python train.py --d_model=256 --experts_per_token=4 --d_expert=64 --normalize_top_k=true --beta1=0.9 --beta2=0.95 --grad_clip=1.0
Below are experts of layer 9 (counted from 0) of a mixture-of-experts language model. Rows are named router (the router's row for the expert), gate (a neuron's input weights, with its number), up (a neuron's input weights, with its number) and show model dimensions 0-255. Each number is 500 + 50 x the weight over its row's rms, rounded and kept within 0 to 999. Numbers have three digits each.
Before each expert's rows: "gets" lists some tokens that make up at least twice as much of what it gets as of all text. This comes from a sample of Wikipedia text that the model never trained on. Tokens count by the router's weight.

# expert 17
gets: ".", "\n", " |", ",", ").", "\"."
router:502515439580468420520425443567482435568443495471501499469500464457465555425454437498456533474472448639365533421567539546485487558549477530469389469458496499457444484433505533554486629546477579461525545391538426478472429444487532544456508497524536517423486521482609457576474486512508465511470541476524519555537558536500405431507464476464539549479583552513458541492489465548568449583545506448497386599457452567546512538469445505407469521556435481534592451561554588611534544476527552512502497424579449512469484507460471511562477509469401514513522495416480486510424485467461515509526525525512438439547492519564407499535459487499603487521559484511462477439549537463456449496423523523506429475465526534485479376342494583444541571434476394485512506492501525434465538480543508
gate0:495504470417506562423520599474457527578542495494529428604431485558470472501531496368364470449458465445531589519488502468528534494485410595488473431519487491573566486454509584499414540539487499514538552432440559506503560405506499479468413549495534548542532520445518553592416469528491559498397555556554402528559511518457458541548523482525498503488596463505648598513515456548488565481538549513565463494530561492429498500543495497412566515439532527413503496502519579459480518465505489507470479418473498487485511490519560479398452557521466517485515462552509504473497519511496507542537479391410516478522474476514502562502625459465512474477388519379492588521532533469402467499465474483557422457540441390441546512542538575546465455413571452634479553561498523507541507446439504
up0:592470524418510515530451438524519513623537554538495513535471516484464490472479450424450502459553519552474497507611489554560571410452466502491520409438511573428502488453468526474486513493499551508586587429409599500448545438438538477569386590497513529509554489584483569613504440543512645454456553544480436466510537543394492469477419453517483459574542409495669506437525444542548549477550572472514504511505468534426397489517493513476515488424457484428568494533530553481529518454530509519427480447502531569440472439456490464492420618485492479494547405465556447469485573539482449484577420454474459504464529387551472459505588548427509437485433498390512529542531537546418509492564473534568500506544480425482482472531491507495475461435547563553544502530490567527539542505532505

# expert 36
gets: "-", "\n", "|", ":", "1", "0"
router:500543611517531515536458508449477485522542496526506499503519470477467504430550480501503504588501523536537559472447542476475536452443487532472365456576406466475503486574521513477480454443484427518554490418546562492451560470490470474549485547438501634452535512466470534534403505474546456596473518474522512549470490581506502513482446522541480590498537362414604584487509504511533557468480362454458459492505468438470555458475597568413539522494566558534542531571461507598551529516444556634500506538509515520549488508585504554618440475570465489495530567494526477551440495523484425451530496676428588481467456495483489380484455514512519508501503569577575515586439407453585528554488502490458507417477564469532456460575484455585505569492495446496406527510523407433469478488501507
gate0:543456474459664455484498511458444531548525449537486461550516490564516501482494382590541518454490454605568437446506504530408416521475545530553390468516458446462476558439486544507528504509406600475514567518512535439511390422539467508380438580438420495493548573474557529478543411493456502536522479498529537422504528436487466629535497443491567505445532588540577482534554457490520402519488471586445476439382472520446432559534503488593458530537534525517539448565472541511510574478503523580542504475460412480457475534473643468533476578545485507557498512521493450433584522522508536525521424504514538460492456497454533449537545452372419504518561442395468522505564508522549411457506455500526553575501429508522484478398518567517485517463516443534533549490440481505532539530562541
up0:542404476452558470532465503515449450469522458540472464610593406539483511493509460534522549466527460572576503462483548551358415582478592499465482510527494534464541485477469475445485577493480547541465512491545479472354448510493578447497453543487413507514488560526526577466550480437441500551439506489479473507485506496480457493481544482512509595484519553563506538539597502509603475552455429488439525491461472529502453520503525535618496545532529484462523457524554510529604542526510447452531485476441507487362445521429561508545512582567456457434597540544611497467496525500595533460500570568467579520498528480477486421527526434342494539574585424485478435574544467478554501481407445431435604467459460455553509450429531558488499489396510414435447475411494564488543487479544572

# expert 25
gets: " the", " The", " a", "The", " its", "'s"
router:448466517542490462511441524482494593517473538445480552472446447547485530485479497569489502503387513496474370511538521503454469532630473535552561438497547527613420528505553519534542524519524513511566574578475536472495602548529563588495511573633471644588557574455515525489570522552536609496525501627489447532590509488591449470434488439563447552486576396453526524474413584481590460508485484495457511523518576519466514474412491432430567528499542450478434497450507594497473459449537507524438559505477501458532465515532478429463547517475510507516525468416407414529551465528541510480468480447445463452423430550433416488438499577503527522496467680494537520517508475542522491492452528520446525422501504599518450493582497553532455498525469565519498417488468496470572502541478459
gate0:509508534495494548511519523513533439524450503484498448552494556563490430482451510490460515432494544482534509474478480589584602431574507518444502481583510482465499475465564474487564559416420563446468458611493467534427512511436524527518595544442518464535602545548538417543547452558521554507445469448461551553476481536496522540606563459547543493566481459501455430553411434556426446580505429523443590459479466527466540461481538523587441353567459437562512524466519542422491446505509527636428509465514496497444513435523465555551522483438505517515393460468493500528559475493565451510497539477438527417430428509606505514493531478454454584520463505456559562458527451471490464445439509393459548536425316507424614505449543543563502534560504507465531576535457417503519545498549503
up0:540503469503533539542498479481598572512468498512482504579492512622466493548544424479430494527485484569534482489397468476451542419499460557489494577464547360444532451479550481554536537477450544501532622571482423562394388510560498529506488436579455421534435439523554597601461460503413545522570599509545552527524561522556476507561374490569437520458421454543448471524416425471544491438551522522497486483552468543588581461514607452510445481521459565451470496396416547481508536500521530520408480512463496498498582517522535466496502490472527476459415452468470567481476477476574441543387456472443557484519536523661473513486537557466499582465459452494541571429435419544513529562471480436506523565479494472504484518529554531444470497559489454551412504420514493538453474499504526

# expert 32
gets: ")", "|", " |", "-", "v", "\""
router:485474492537591474492487539497491509476513495570589416414569530631555516442478431398525440541463426497429547517481576586472509510494536522555445539535488528413528599517485455499524536591436524534537448475502581516506494539486580503498502494578505540375418492520537587536508520516551477548456475495461477483566480476541477534634506490506445485541502465501506578518521563593518501424601531454488547542505463513441452526484467503440457568530420558548486445443557541546435572581514551551489539495418414463444504492447395542554548490503460473582536493497482488472499490560536452503477576482480475560543494425582547534476449424480430526531542528521527518547455506578468719445570462441518497471477561629535444457437494443461448529488462514432480379451437487523499516542458539
gate0:483454534511468432443500514383640617506523431531563534501478498464574593629482490477518465475512478454483420495475570537496440453511522493471499481455447448537610548531514479560511541504481559474533528402386529445506461599564588525554519499537505502526578513485505532392533436441521496519498508555521446404481401470523523435471572453489494426442489470485441508540476515472439497496479490488563521507545485446516454615505488412419478519539463519547451457447515457546560507584504393496653550550512492500468512473467508576486504412513405477578549463535473501512539549420562535531482585486498468530545589548490446520514507573498472532494559453544434482481538474600418519456399458449511496512479544574460505536573443512505576526562499460515584475476542538424435437415372456
up0:562467452516481518559472525589554525475516443524514539495494500572453516472506543517504558603475520479504541481530493484515463526378471466511454496618607496481460499450466467451370418523573558583442544561589504492567547470511529460497551446472519461403436433601535421521395495577502496528455560561512536482516447486483546547515549529542561492474388489557435566494463618562501436564459439370437543474531458434435565528499462519442436493507573542497432537582479495416526520438467405528407475465536555568486443466451618526474552493488482590522438422479566499474552508513465487584501478562601556406504537534405535504501562547391543421450420458451536514581465513539475490530531476583566479519467471502506498465515453527493576506437484479518488459449428486493509498498506436

# expert 23
gets: ",", " and", " of", " in", " with", "),"
router:447456487441400525523465579505577494543488554489448428468522512456474471531439464465473408488448492578599589439452597515550513518487526551522529423521522529506569447511453536546521562454489373443484514476510464533445493480570555572405516518505590583475407551536509495546551456461476590393490530460517489509520500458419432467443515520577434573504592435578507433474489540550505518437443590484391439529569509464512563430524558529456464516473536563467495411531531530446473534481436481475430562560473488517516502450514502582484470498573474534528469514474465528509491427438478570489521473467479611518607552477550512439495481517610500613480448501419536464567482537512523478490557463516504480531582630430486529437421517543372562438516445444513496520442417528526493508382459523
gate2:598469513448525478501552546498413507580567543509527532453434471457487583487503429533535429498476394511538537608466464466550537415511475452475483486432541614475648590505483469474507483466475495497435468512562470436509563565437466482490501476530512540419596619405536532487519510567536478397484512444486461454516493435522510458452533527571552560536626492496475520525498497463568504487516433462542564491434448574462497502459444514382508519520537495549415490604465586432463509457413581592542528420530489493483454451579495558573489554459578456505467477504573532481535493585414520445529462564501577477466472485486465486459499477440467514486436556487491439566547485475400490531479549523446401483540437567303488524562530540522526410518484562484465537488511550495507494533470531
up2:488558596493497434501528456431636521540514491450489528478538444544496517431463554474415485454567565535551585502512517521529485560537504425398445460504496500512474427540463432425442504621458462535483511558499442555503527558477416469537520557570420464618494416483428443495444528463465481513544449435456554507399451428527511508588468421488463446502441527478523456549536537490492597474456539529527460523508509522517423449531476541491529476525545464398419504549452448527506466542508459512461516543587564525527527491460476506518563596447501603410539564501506477447541426515641487527500443527598497504531475547501524401553490531467525468529575504509424501574500497438588494536511392353478553550567572561592465532490452539476557520512550451416493425509528532569421498465413469

# expert 0
gets: " an", " of", "==", " |", "|", "==="
router:450520496535437488527568508502509495399503531473507443549470530498436577579496484484498446484441416546422511440634461487521544504442443563521492464511419505511475512518471460510427462470472399470502484458412491545385539522498491546515496521591532511531480494518448473575521499415564482514466532523614469415543524464507424566530473485601501444636468547635443524453488528545493432486468532416568493525435494416513573535478571522456461445502540469552486444488471546581516482475552508521539528502463543471547475505470498502544588506528552487468520530453497537479492453463443472485514538537493523519374508530528478523353543551523471397493514476548602518578445431442470643524496503584567562422548539496472481472405454466472497443560466467524552422406399443481600503391474583
gate1:482524506478510481492482499501550381516581477509482490567545480484481428514456484472419609464506467367542512561461425549443458486412522434518496524439450567538581575416631557512460537429503426552422570505413462478516552533468580524540427486521480557512496605559626531501569527530520530522524433527534510529462471477531503516557503453507573511409449503559464439480502612497538444492549499547478466456525447567572457471486420580512505487450434467594471522517499483497544381531510407540522414522540484455542564479509467468443463547530480460458569438464464459496389501533551459531507594472442536504467412478462421495576407533479512506508526434494565482541439601513502500487657489501502566556548514475567468535521517456525461466485490595501407401494566504483555508561450438
up1:523503481487582514402557449454454537469429419485547508478509559519448554475601578518543485568486529538610425483462488532602462581507437525502546452476437445336427477501379493542465435568537505563570437488455462498547472556520481518521527531422441539463533439486594536455506468546507436554525505569417402468555538669464493543513534473477531524531528532447634591578475507506585485460511405436546534472509522424543517525403480492530543519531492497458530486541551509441570634407416533459544439503464470473530415463476485392534507468532546557575476513531452420431551469524496539441543475523459454474526449537554506469533499464418494484466475569530503409546503496370462571494489472507460488550506544562463499489455558441450451512512499504523508514539571469481531503541517500

# expert 38
gets: ",", " |", ";", " was", "),", " –"
router:484486462483476500570438580527533486526488530619457427468570484432553484454474471484439557443426504608565547507462566564496495567436489511510386444435539524511459468488517520543499550591545423488483504473553362532448502570477545539470544474553482545450441408507530518504461480522403603467414536481493414546515534491415449479552451552487567383512531509486421505455451509456564534443515589541479431540501441527569576510477474522438377488536469448449574427406555586515579510444480481440525573508439489526507458438513476571524465517533477526531431521518399528523480423405455490507474435488507536507578531523535362540530516554564567564448532575496433528529521457509491603450569492478516450494609567479558525477465511487418464524531451488476452436450397510468555516515485507
gate2:498415521637540380449485522532457425404551471411520492433449343488527495507519441575506544550517552467528572485500452470517483487555453442514454480491506510590496488431436484433538488465564581544504451457590560516434534486418414521503532451532532538488465510596494579521467468458554433480493568511491471474500440600587485533587578561536435509472536559474480521603499524490497493511415452577523507588579398553425489498457447537476495565626449518489463451544529527489514513510491444487578412396473505606495454416537480517480494532463538466480461603567379530559522499490467473541516448465446457490554450441525517461574514579394545484547526452557493511422542527487471471541417574482478528500459469466544534549543587455488552487526437574458515515487505514502494412483564496
up2:529453608581536496477447524468481496488498469430556480416542422556577543523578431639469495515524483486469551514542423534529423452491534538471478524492471510550508397475517510497490445472468474456515489514590473572463478409419399546512472453536522512482443490555412512543465467596537477506499485493521533488455495475548522481532515558490395509499537583489427524560471427578454545492539492537497558588587402634435524509482458618463437549616429482489455480497433555487528493509519490518579466374489554616518453457540474386531471572443586555529381491495492546507451550423468507495528532506446447522550457454585459440554531556459451439559515467483561452511585484454486462504366505512572556501466548483547465539440504450548480524483466550491551493573482505529506521383442532

# expert 12
gets: " with", " by", " that", " and", " which", ":"
router:534433451437458493552589568544543421558428433561499452504514526464426524423491573547523507501513485538433472434392567487472559536523466611421464543479509454393513501478441508595465518450386597411469527467494559587469508423559485481445495477443570561433503495527442489466465483448469433481452573495514427496552502510461473482439551522567450562531526403485523596493499621496592508477510581388483440529479509484491516496482614502505404504439509541546447458499487476493488559510460581507465469478453457506474503589565460495438506506473534433542467463454492471578443501475485526535532563601397525504415513526488557464385435542546540584489434500565502406589452539516490518520476494533466513443474594412453538492477476496438459401494480503451605502493516521478479536474390440
gate3:497481505436533471533561534477566513591600505477531567580552495541494500391456435481510508506537503539563523484449453505532499575463539434414475596428365486468403531519561512473539447503631523561589518471444473501491539438515456535479463450641469487499580497528479570434474582536458582504528427479471544528523463525471515574456563455626564498491451438508638483546539466523506511528517512486509522417520449517492575539569485465562500505422552502512488573484497477546420534463525433422449494544434528326522466524555500428395518438500460512464557500541494483468564511475477502412461528369519447498489499467488402399548516461523464573530461528548463508560499512473591528450461375505501493469458486555540563522497449488483434422522555447533447445484585501530516467531535485
up3:453461504490506536451410530474515447443459492429410536518456429507454505446542407447539580562391492451479549540577472470476565445530425504476556458560494566405490566455519507435457405491435542538450514609468538476423553569497468440522529561453513467538458498471450479539538547493445518540505372584458453620512519508488537503458509617525508496431543397548455476553427469454495553493511531514515551476461424531477447438409514535492477536574470377537529528503491501537573450450464455570501485451428496562441559519511475459566533535503499590594520478514560413452495502530458591522605495631534501402508515468570459489571442531516474526498510564430541533518458403459498513470488512496519533497565475502516564471469592458517553594562571579536512408453564501522517552538546409

# expert 11
gets: " |", ")", ";", "|---|---|---|---|---|", " —;", "|---|---|---|"
router:453525507589504456520512494597468538494483435589471483501443501515501564525424467503566511503489506560516369487538548454525514545570466424518538418474508489474534516391476511583507447531474472478489425532516520544370485485510580615484406538566504465577519480508583586556503461522541405519389503521505485496483467531463510482488462531550500426458547487448527568486510521500506561467456513402522497504497448475468526502431457456449455390526440526517529427493545667560575525506554454521492525513456473469550419494493480484526556485503475443568437441549440482440506427458463371489496535493369449567522440591478482474514546418569604569542504633574525443517439497505524509529517450524481496430531397504533465509510492485391605547500389461452516490507421421469547468480484445
gate2:383490509509510440398511559434415452469441409522488561543552517550497533485474514457486560526520462481504501521462477426543501479563494452488476477484535433455498434451600559520578516464592549671533457537561520546436494537455367514546461550514459460584499467548442501531488473446483365485492463509566499510509536518469576453608464522464503497525501573410379425467462448512475467527566474445494414481510542463474498516572462472417475558481493530500514489562505518542529541618567413510469448542552488633506510520409459450447529465516413520563452597545539464533486437519537376561485485450514521466596485528509586504525492464607436537492478577569596607427435555519540500585454518526505543485473477455561473455519442489477557477515469510548521487509500519549508444513452433
up2:569491403517524503508626543564510506512508541463531429544409452441506475416491539536603498407537555469473572537482516511432514500559565452585508494547463571496454547544522548450444474523533468451475502478457571471499558475516607489481457550521538577474496532496476539425464491497466555503567555551450498563476496482418453498544533485499545543611554475554564572504516490549518581491408450429536528446544400492526568486423540452557577415594545347432445476444501458460529485462545535457550493464466578418438473426559501498574545457567532517404544556487506491473463563451489537436451544494431463486575410494522485513449458455464463451398504472474428536562526456376556520474474486475510450457494540622428578489493592488460425477601543554431479551492471518511444512504537446

# expert 35
gets: " 0", " 1", " 3", " 2", " 4", " 6"
router:547454565587551472539568438466525476439494477562508474462562507635554475456408497472461503477418556499538450503473490423492506586466430550515424541577462431495512449541507492428500399572539472575505544522545540374396462450606503490485467599453385542512464560464552454457464474557522552554453476546534526472526554516560531501498520369434485508423540469519466474573582456502542464548567486447496499490472516456494527442512499481445439434470460494576472515403467498505535505474491597553525479503492493526446492550530538498507483459537447545552544629439455532525561453480468524491481505543381581470594420440486631489472474570515447533452496620550611570546450443562383567458451478577507469449472474514532544482517494550492456477443507520559511535527535507573586513485523496
gate2:450547558457454520481523460451503502523516468506496475500480526536438491448587585441397575500485501487481479497472502457469506547417471492460455476623486428489465540497507530471553529476519500489500498509534540500507541462555590499492524481378485563510444489491579484571550479496485472478557545537599587472424457455542522516599607500477578494606460491564444467607505445547436530506577321551469504617504545498480537475495393487499420461558567482523497484496487479352551542499550503500437536572502422590508470467508488495551446470468605608483570471441426562497579621411472535452503507406442538454466543512405499450467446441542552502559435500532473488443553449451524547431560426476579497494506466402521461414479496487509509447498529509522542551511523530572494480535403544
up2:512438527548552413443467431496527585588473543506448571470523501537517567500575449460493476412550611540434540526601517472503506457550459524510478393525430468565462557491573458480607477618424462479585548499556536531476494481567397507470501456461545526492488473535475496541579508397458490432484516484519549443503497401487526490578522535497526494545459528518488479503491333505444555541560477565554463551568536529389452532486500449482430545474508475522427515500537498492461547491492596556584526483483489594479376425534529406472531561513483472449448515473410530561424522473473481516509465484442561469467548452525599457549434468469411445477439481572422560575581571492597535474476450494431480501508407472541490489553434532532569472476495523570581528502417461585479459511456486

# expert 28
gets: "-", "|", "–", " |", "/", "="
router:547543507457547483569511495504567607546533445486536484468483554527498633421473481508569491534401408427410499492510526553471523424508485502477473565468543517440522474526528591395568487385461477515552505433525484516503518540468611486466504587453524555515458565487513483538418587558579488518459467515508572539694515490609479516467502494623471551486591479399574510545475589507544551457471526438525437467434471535509513436499503579431509478469382441540503438543556533529512439530510453518504502577577527518417432477415472471588556549482446478442534507470572548460458439510404463538493442553457499516475463500530431442503488500437452471497451490588580543493461451474432479503538509572467457472519531456475461451596482471444493506504420470462467448498472474414526583500584488
gate1:471427509427535469528568494503444490496528446516541554590536528522416467410480454516477528524566464551489495441537498490429503517512530482518519564407484485481572379460533505489489474502530461486561525526508520545562431479421538439516464487468461470480554515475518541461561500525485561519636459528508480430543469675469530476469518526474406389488465532444555459462389439431541460531459519479535509483489477434552429583567457461489571446550487474462528557551440468536476626459373471481492419514487510548503514549556485468522443475548581554411577471558549565474579500504591474512509574440462538440530538537582521553504506526435425568618485466551432458477422505483588508540442457465520486589532507471446514379499431560528536468389574465472598548476488513435482529547585507
up1:609453410426558524506527468435470483505478421441569524509608570463522517429509530508525525447441528491476557557528507521482440469522451482499531540455458483531468455567499504481568546498558472493515446627605504472483489469539478533518549448394474471558528522564339395520526545514461530564485535483529553536497600444471347569441525514491424471527482548464440455493465439497584574463489473496544425520465496469599452480440495519482553403437464440491544491497460540536524572534503488588543498570538501466479401507485458442535439576499437503549474440536534457487479508506523560493449547517431573426462477432507408405564546554417506514554427484535444558469571507623469526508545588470502433555462446503495468422494479522629517503564471490527552615439446520536513501493562549

# expert 18
gets: " in", " to", " on", " at", " from", " for"
router:472516512455426495527511480537498539548411443540516425503449490488464565553602545509497450518465511489480550440466532514489552579534505543489481535513559562448407421445470491520456566458452481379492474498516531451500506480591501586478474468420597560519391587545487450469506489478367521551503582539461441475515487444551514472511564435535431543481538473462493501455490614582493444482480535470441419555584474540471517473365552518477465522491541466487536540333495454590447549448456538498509530574478448486483455529412491481428509459525513470539523489478481538513471472447420505523522549462506542519477533500494475610384426514432538523556422575535537416502563497490506620526521565486478418468484418456496519445443472524475508464510343489498592471512380451489523488365472520
gate0:602507527485452515500500457487544517511475581530567597496518529409483486540467521472492437422406566515489511509580506525602567449549468585514459531530546526424453523488521489594534494498534417497431475457625500444459520488439483472493513515551471544411534490566570447526448544484653453461548534480463568496495440498570513420496456494529533436456593466440492551447472500489513477554479461504496489529414492442529542438517538511517489455619460523530483443472446591430497496543540479480476512547437552565491423534346543483594480520479549501469450466493484517521442550448530459455497557649492593559535501541467455447471419475522521476403428482460480494585462447337566509517537527376532510506481483489549498528563513546490446511507556586508373421527501558478437518539429533
up0:482479575493372577475476526527536524584526500529541477418488500559571423511493450550574461517567460442509540530457468526519504486437460505484507432497510559491577503616503516419466539533554447531493517531463526523576468461533500526497527547584479440546501413475478513466445416474490405548358515458595518625439477448482451471442466493536444460453431479496515489361449451472510487479479488569510492511362488425544560460515465500564475480454443434493513537555540565570633483530505545464479524502545531563564473496526633469447494483502444506384507473470484521568525596474503466574543536437543544511554507496529470565505573524561515543472551443518485532538356498495478495485502532401546471402479538462530556499516505472455444487604596499402442533465545436627478490458477553

# expert 4
gets: " (", " He", "S", "N", "M", " "
router:651529517477547477546549534542525577419541456483618441544539434533464525526551545455490539391583524555473546529557462427497486527443507550500547513448425539463441507511407564385514543427412526398455490626446530525456460500528572520524469476584455471452549376501516528482477560535531542480575508495536514610481531511493465512520545592459495530484512452415478500516514548409487416525487471469456474510457554485554402551577446581591574369526466496440511414636558521510495463482508450524546572487602506565491536458489501525443489584475539471490422521555491490544548524372415565457524465613483487563534461519446528414492479553487447541461528471544486463454475529558527478464573510476501540521463502505512484420470447499555501541497481520517532457504576506596474471509454483
gate1:483521537463508463610563374516536463554503570485638467458514532459487445429460487407508490397351472479442489443551480470508584556509463503463505541489530497449417514472475494464557526496485473511533419530464520473536530635564448568576474491384389553419525459527498492533439465520493527441531492548520549532553510574551429519424513471544423548465474415476492552468485451478603579454357528474429509580530511445535461582632511475413428525566455562470513451475465511523577568560489497532522452471542573531529560542483474426594503453562501513509600483467483460509490529441528450420472428490577578498463495475552518467558400535507454533509520642524491555486450548514502500523529525524528465530465537426494521476439564540453464517527483463458556498438498502457467572502524518
up1:541544501505461537512581466509508563495433562445469588508507519530490570520532546529521543530476519502505317454494453520511479523505433416569499471520489458466353394451506586451438426527575462501523518425515555491433548421532505490428546512475503554481422586491494555544622416479477529509492435482469448478524561491458511451512493472474472527516501581474487590509492497463493496570501599525617456429470522469533515488440567526518508496448495445481451471540454456523560542459561494575472460613465502399524530441590622509475459471534527493545417480504510574488561553439515510494406573458482555545384495379444466501459501560415524530456422586544457503532534488486502571624567578567448575501513512530539419516464441447517553521548443499457500433559455546432486478444485526

# expert 1
gets: " and", " was", " is", " as", " he", " be"
router:499518451509547469567458544577555490527462590543574461490590514441484513573451490485514584449435523548560548493480408520532561517414467567449565444491487493375550507503442446561525552394358538433492488484505451534516447430553502571550462483519519600431512477517484503568507457601456451399513480483513496442537510529493538433396525437405519601590531489391449529530558541506549521456492448511460508565519552502447532452571517483540421437521487570487567408405474505483393507459475504500431450529451559452512448506545506503527515483514568475537568436521609548479454568530461485498607436462514529562538570487416563501464526530528505487489468505505465538456501533527476675481526538450447484520562540480508506442513541494389544517620443454471565493451496511546507465459468552
gate4:488558567496515493544399575628507494447531449576535483433493581622491397515429455475449464526548517464526652542430448518549507540471498423445633470541530544486473422504496444457366569424473467504426506626565469492503483445422481490434476486393491582555536510547589504448613559583409499507455558451456462511517504517415497569489400517525430499451457512450497478504488496506465454423483520562447538583443475473473453522639507488495512459511467516437501588521503484491526449435494545501543515436493511471558513545569511479468456467514499533437528425511506524599544565527432447537418506551479503552458505540499559462527635555562492530484534471499446557485514533469516574515513497487509496394437421544443482466531520410551522501513494414550527510513540490528491449540507494
up4:482555494496444440465534378521430497587510523420470449541498428510576571517522493537576465459510491548437467494569533437539452489491593540470436457491525509553484571518541497510592531582547570509449451540490468521487586476564451473472536481515474526499534528498403447588531471535519465508560444439516526430442498459554476454525518415438534480577525428508566430516503533449448481498512460470516488435442526511504573503489538445517523580519469564485558447498393440451562590632420521553534447543443454524581465501467516414496443481555540534566440444582446477551559486460548525507651393469501500518601450489452529469546499520459556480482468464381478484512517428526419518497491518460540489545509554505543498565459486561339515566538362487487582520529496475535427511381509580

# expert 33
gets: " was", " had", " is", " has", " were", " have"
router:490453554461475505499364420596485440488549513435490498487501460414393394478501430446529449511461576503503476522467418513520542539491542497448526488449457494520451512552402497464518539541526592536520520620512546491506392488531520557531533393570442523545521498531520476481592529476453420422435575455469536472503510521547604469504459512478474456570508537492527445488479475503496547541521477549531489460546403424476620586507400486457388511529495559485397459482534597415496598541544459529498519516550508403503466572508423515526449492540494522445486450509484581547492553501386498534495509435470571568448501509390595462488582460475523489515445507478579459434510465493452626472564522541445518501604491508430565600503480562412527473449495517567489548448551520568503441514474517
gate0:543582505536532478506552547543488516488605376452523477470443367524496472480503611394471502457484537450526482545461441475483497486483541544505497463506539491470516408414389443425425548569450390518530546538522466442555449468539473501464568555512514518549525500414549468512457488484485571477440471496435530470455468433575553455510567484502552640484576470562501538463418389507485560500475519539561460539532522461439460546534500437478574485501433517466372549507485509541517521496543510447516493497569587459501485522535459436530500503502578490481552500568458486522551470461496552506401415542498504464457542504368584487413513425568558497634587501535430509522521512526578547482549611555478451470617410526437490553472544522488567397530582486540491484442561467499516468473530463
up0:583481518440597454462533501515529463541532565542502523498519551504454482461471428533493488476493414484521476413513487503545492572445399418437470596488492521536483537502494488491517537499468476473555364459531577570572542507532478511527478558470510510471472474461482577430504426498413519463553505524567441596534499524405476534476526499520406416483534429547557433528594532501569568485513449397489566498434434510557434460465452535467516436446567544534440460507460456525472567546399538551451444503408456581521560520559552626463522503441503594519630498493515476514549578566499507459476591535488547578515496559474431408541520489392431480548488510534539476489471595409441517401414462471600503533438563542502535489451412478469540466550473412532521443426525480536564546556514528

# expert 10
gets: ".", " to", " for", " by", " in", " on"
router:464541505586426489528496526477521462549521555599547450563529609477471549519439517529493467454526503509452467399528557476558519483483471489560495575475568461424487473498473472491471459512491517450516480424404465474502459471514496587434558498527588559520450507531533532444492537476516541574471539518454430512580557405463479431492559551584514563594545452501384514509504525549473528516433514414465483432569498580502516543547610491532489610424376442424480522481494537600528470535566522558496603543553458555454534475516386496450561486558567420566469393529587458429585478531500534548484469513509536501378462548456500461359488479465475499553544563545475504434506540487476622451519476528448483506420473516521436457468466476479449433533398523548532498467463534428559506437455578
gate0:604505475511486550575587493513458410582568491525621487512488425510557497548466509586490452431482490615474429469412559524466570495517657577433437463485420545486505536530575558514573543466500486535532489482497591455531488527393491514465499618556455460442492517492526447547560526550480444459560584642547415506513506483517383492459388355482541495587454446496526481378569510491483411456490480518452506381502559440461439462551528482471515388514495544486457425504507481528494531491531509500477435463508461402530507490553537541455464550485525544519508460539435574537507561488438488509537492418575507465477606494451428509535530528417469426438528506540568539472418571467465497530525535498501483496518466513540523401530478525559521491509496443453514535520556503464542513473501442
up0:503448428430479455403506593482497558409485530464431423560536586489478569507645475500468468526422465474563557481466521485559432519516405504559491494423510492536519546515542483637544359474492498423461534508605414577541537491547434461567459429462515481556520499488500522389442456414595448571497439412564472531529532494504558585555576521513453472427566487504480479481526469486547564527490474482541492571495393486467615407510466513571466512521543482416437533461556549479508522504423542474507565448456509613479453532459521506532540524580476463457470512519509507630390540447513476472539448497446529507480510482527511488513500469518537598488502468509537520513600445501548488512552514490515389455492517457433548586498450405433592495481492558513486487550467474514440583516530443

# expert 19
gets: " |", " the", ",", " a", "'s", " ="
router:461521439546479557639468571536487492490495433521408465444487521534489533470474555494577524514493550569493502423526521471414498600558403440533473587451589515566456509504556518484546525332457498437551470518525519476499575464519560564424439542517424548584509479508559456485529605471486493506498546515462506508525497496565395571433620493465533533482492507437444475458420561495425502459470457480528448553473531438484535393465530488469549487461531536579523456561468435549472596535389474389485561613507505488501475530540361523481483491540423544509514560530446520532548413430454502489531467440510475492491421611386510483424493618604505495462503477438533502493484435535578516488510552502576581474521559480504452481549515472434472525504462505497524440512528563470537473547436549
gate0:512535441485515613525575509492520484518502441435443580389506567527467395511420563448539516497552585508505410460442479537577495559523582486499421514580598513471455498520489440448449474540501410498605579575442458407525491458496544523407503524521528491547505478487403553537388450484504565471538570420496538584441449551543499559467567459512478516499570546431511561457481485433579417611525498456470458501526439424404579496561561478507604468542502533499514498535460481342521539445496503583532494523453518614550494443551501483495509489498479495509531470553552521411525510481539443522420488455485442603435519506542553489541539545439534462460526459441497468467423426487460527516479436446489512567434553436530491479525501487500498596477567444495473478500535526498496375554547591
up0:487519532502575506495567509449534490495458503508474483360513467585424527448479564440561458532485430591439426501421510543490539580456502449458447546559430497576589508521412476484481465535620436404590461519440546471499564487536499484517462625601449495557567487485450557498475486489472531467584476529404506560543557577478494530459445518444559526496479469433588532486466563552429460547567504412555599491545532331448529492498566413524527514493550502488478402522453494504512403542496548537455550514560495569589445509526551512517470503509420500438537526508471508468577407479486457528480451478488443454483435597481519541438472557573498516476462515587436472467430459524518534551438503488455523512477572511528424495482470514507540544618551452473552483474402421465489438562573465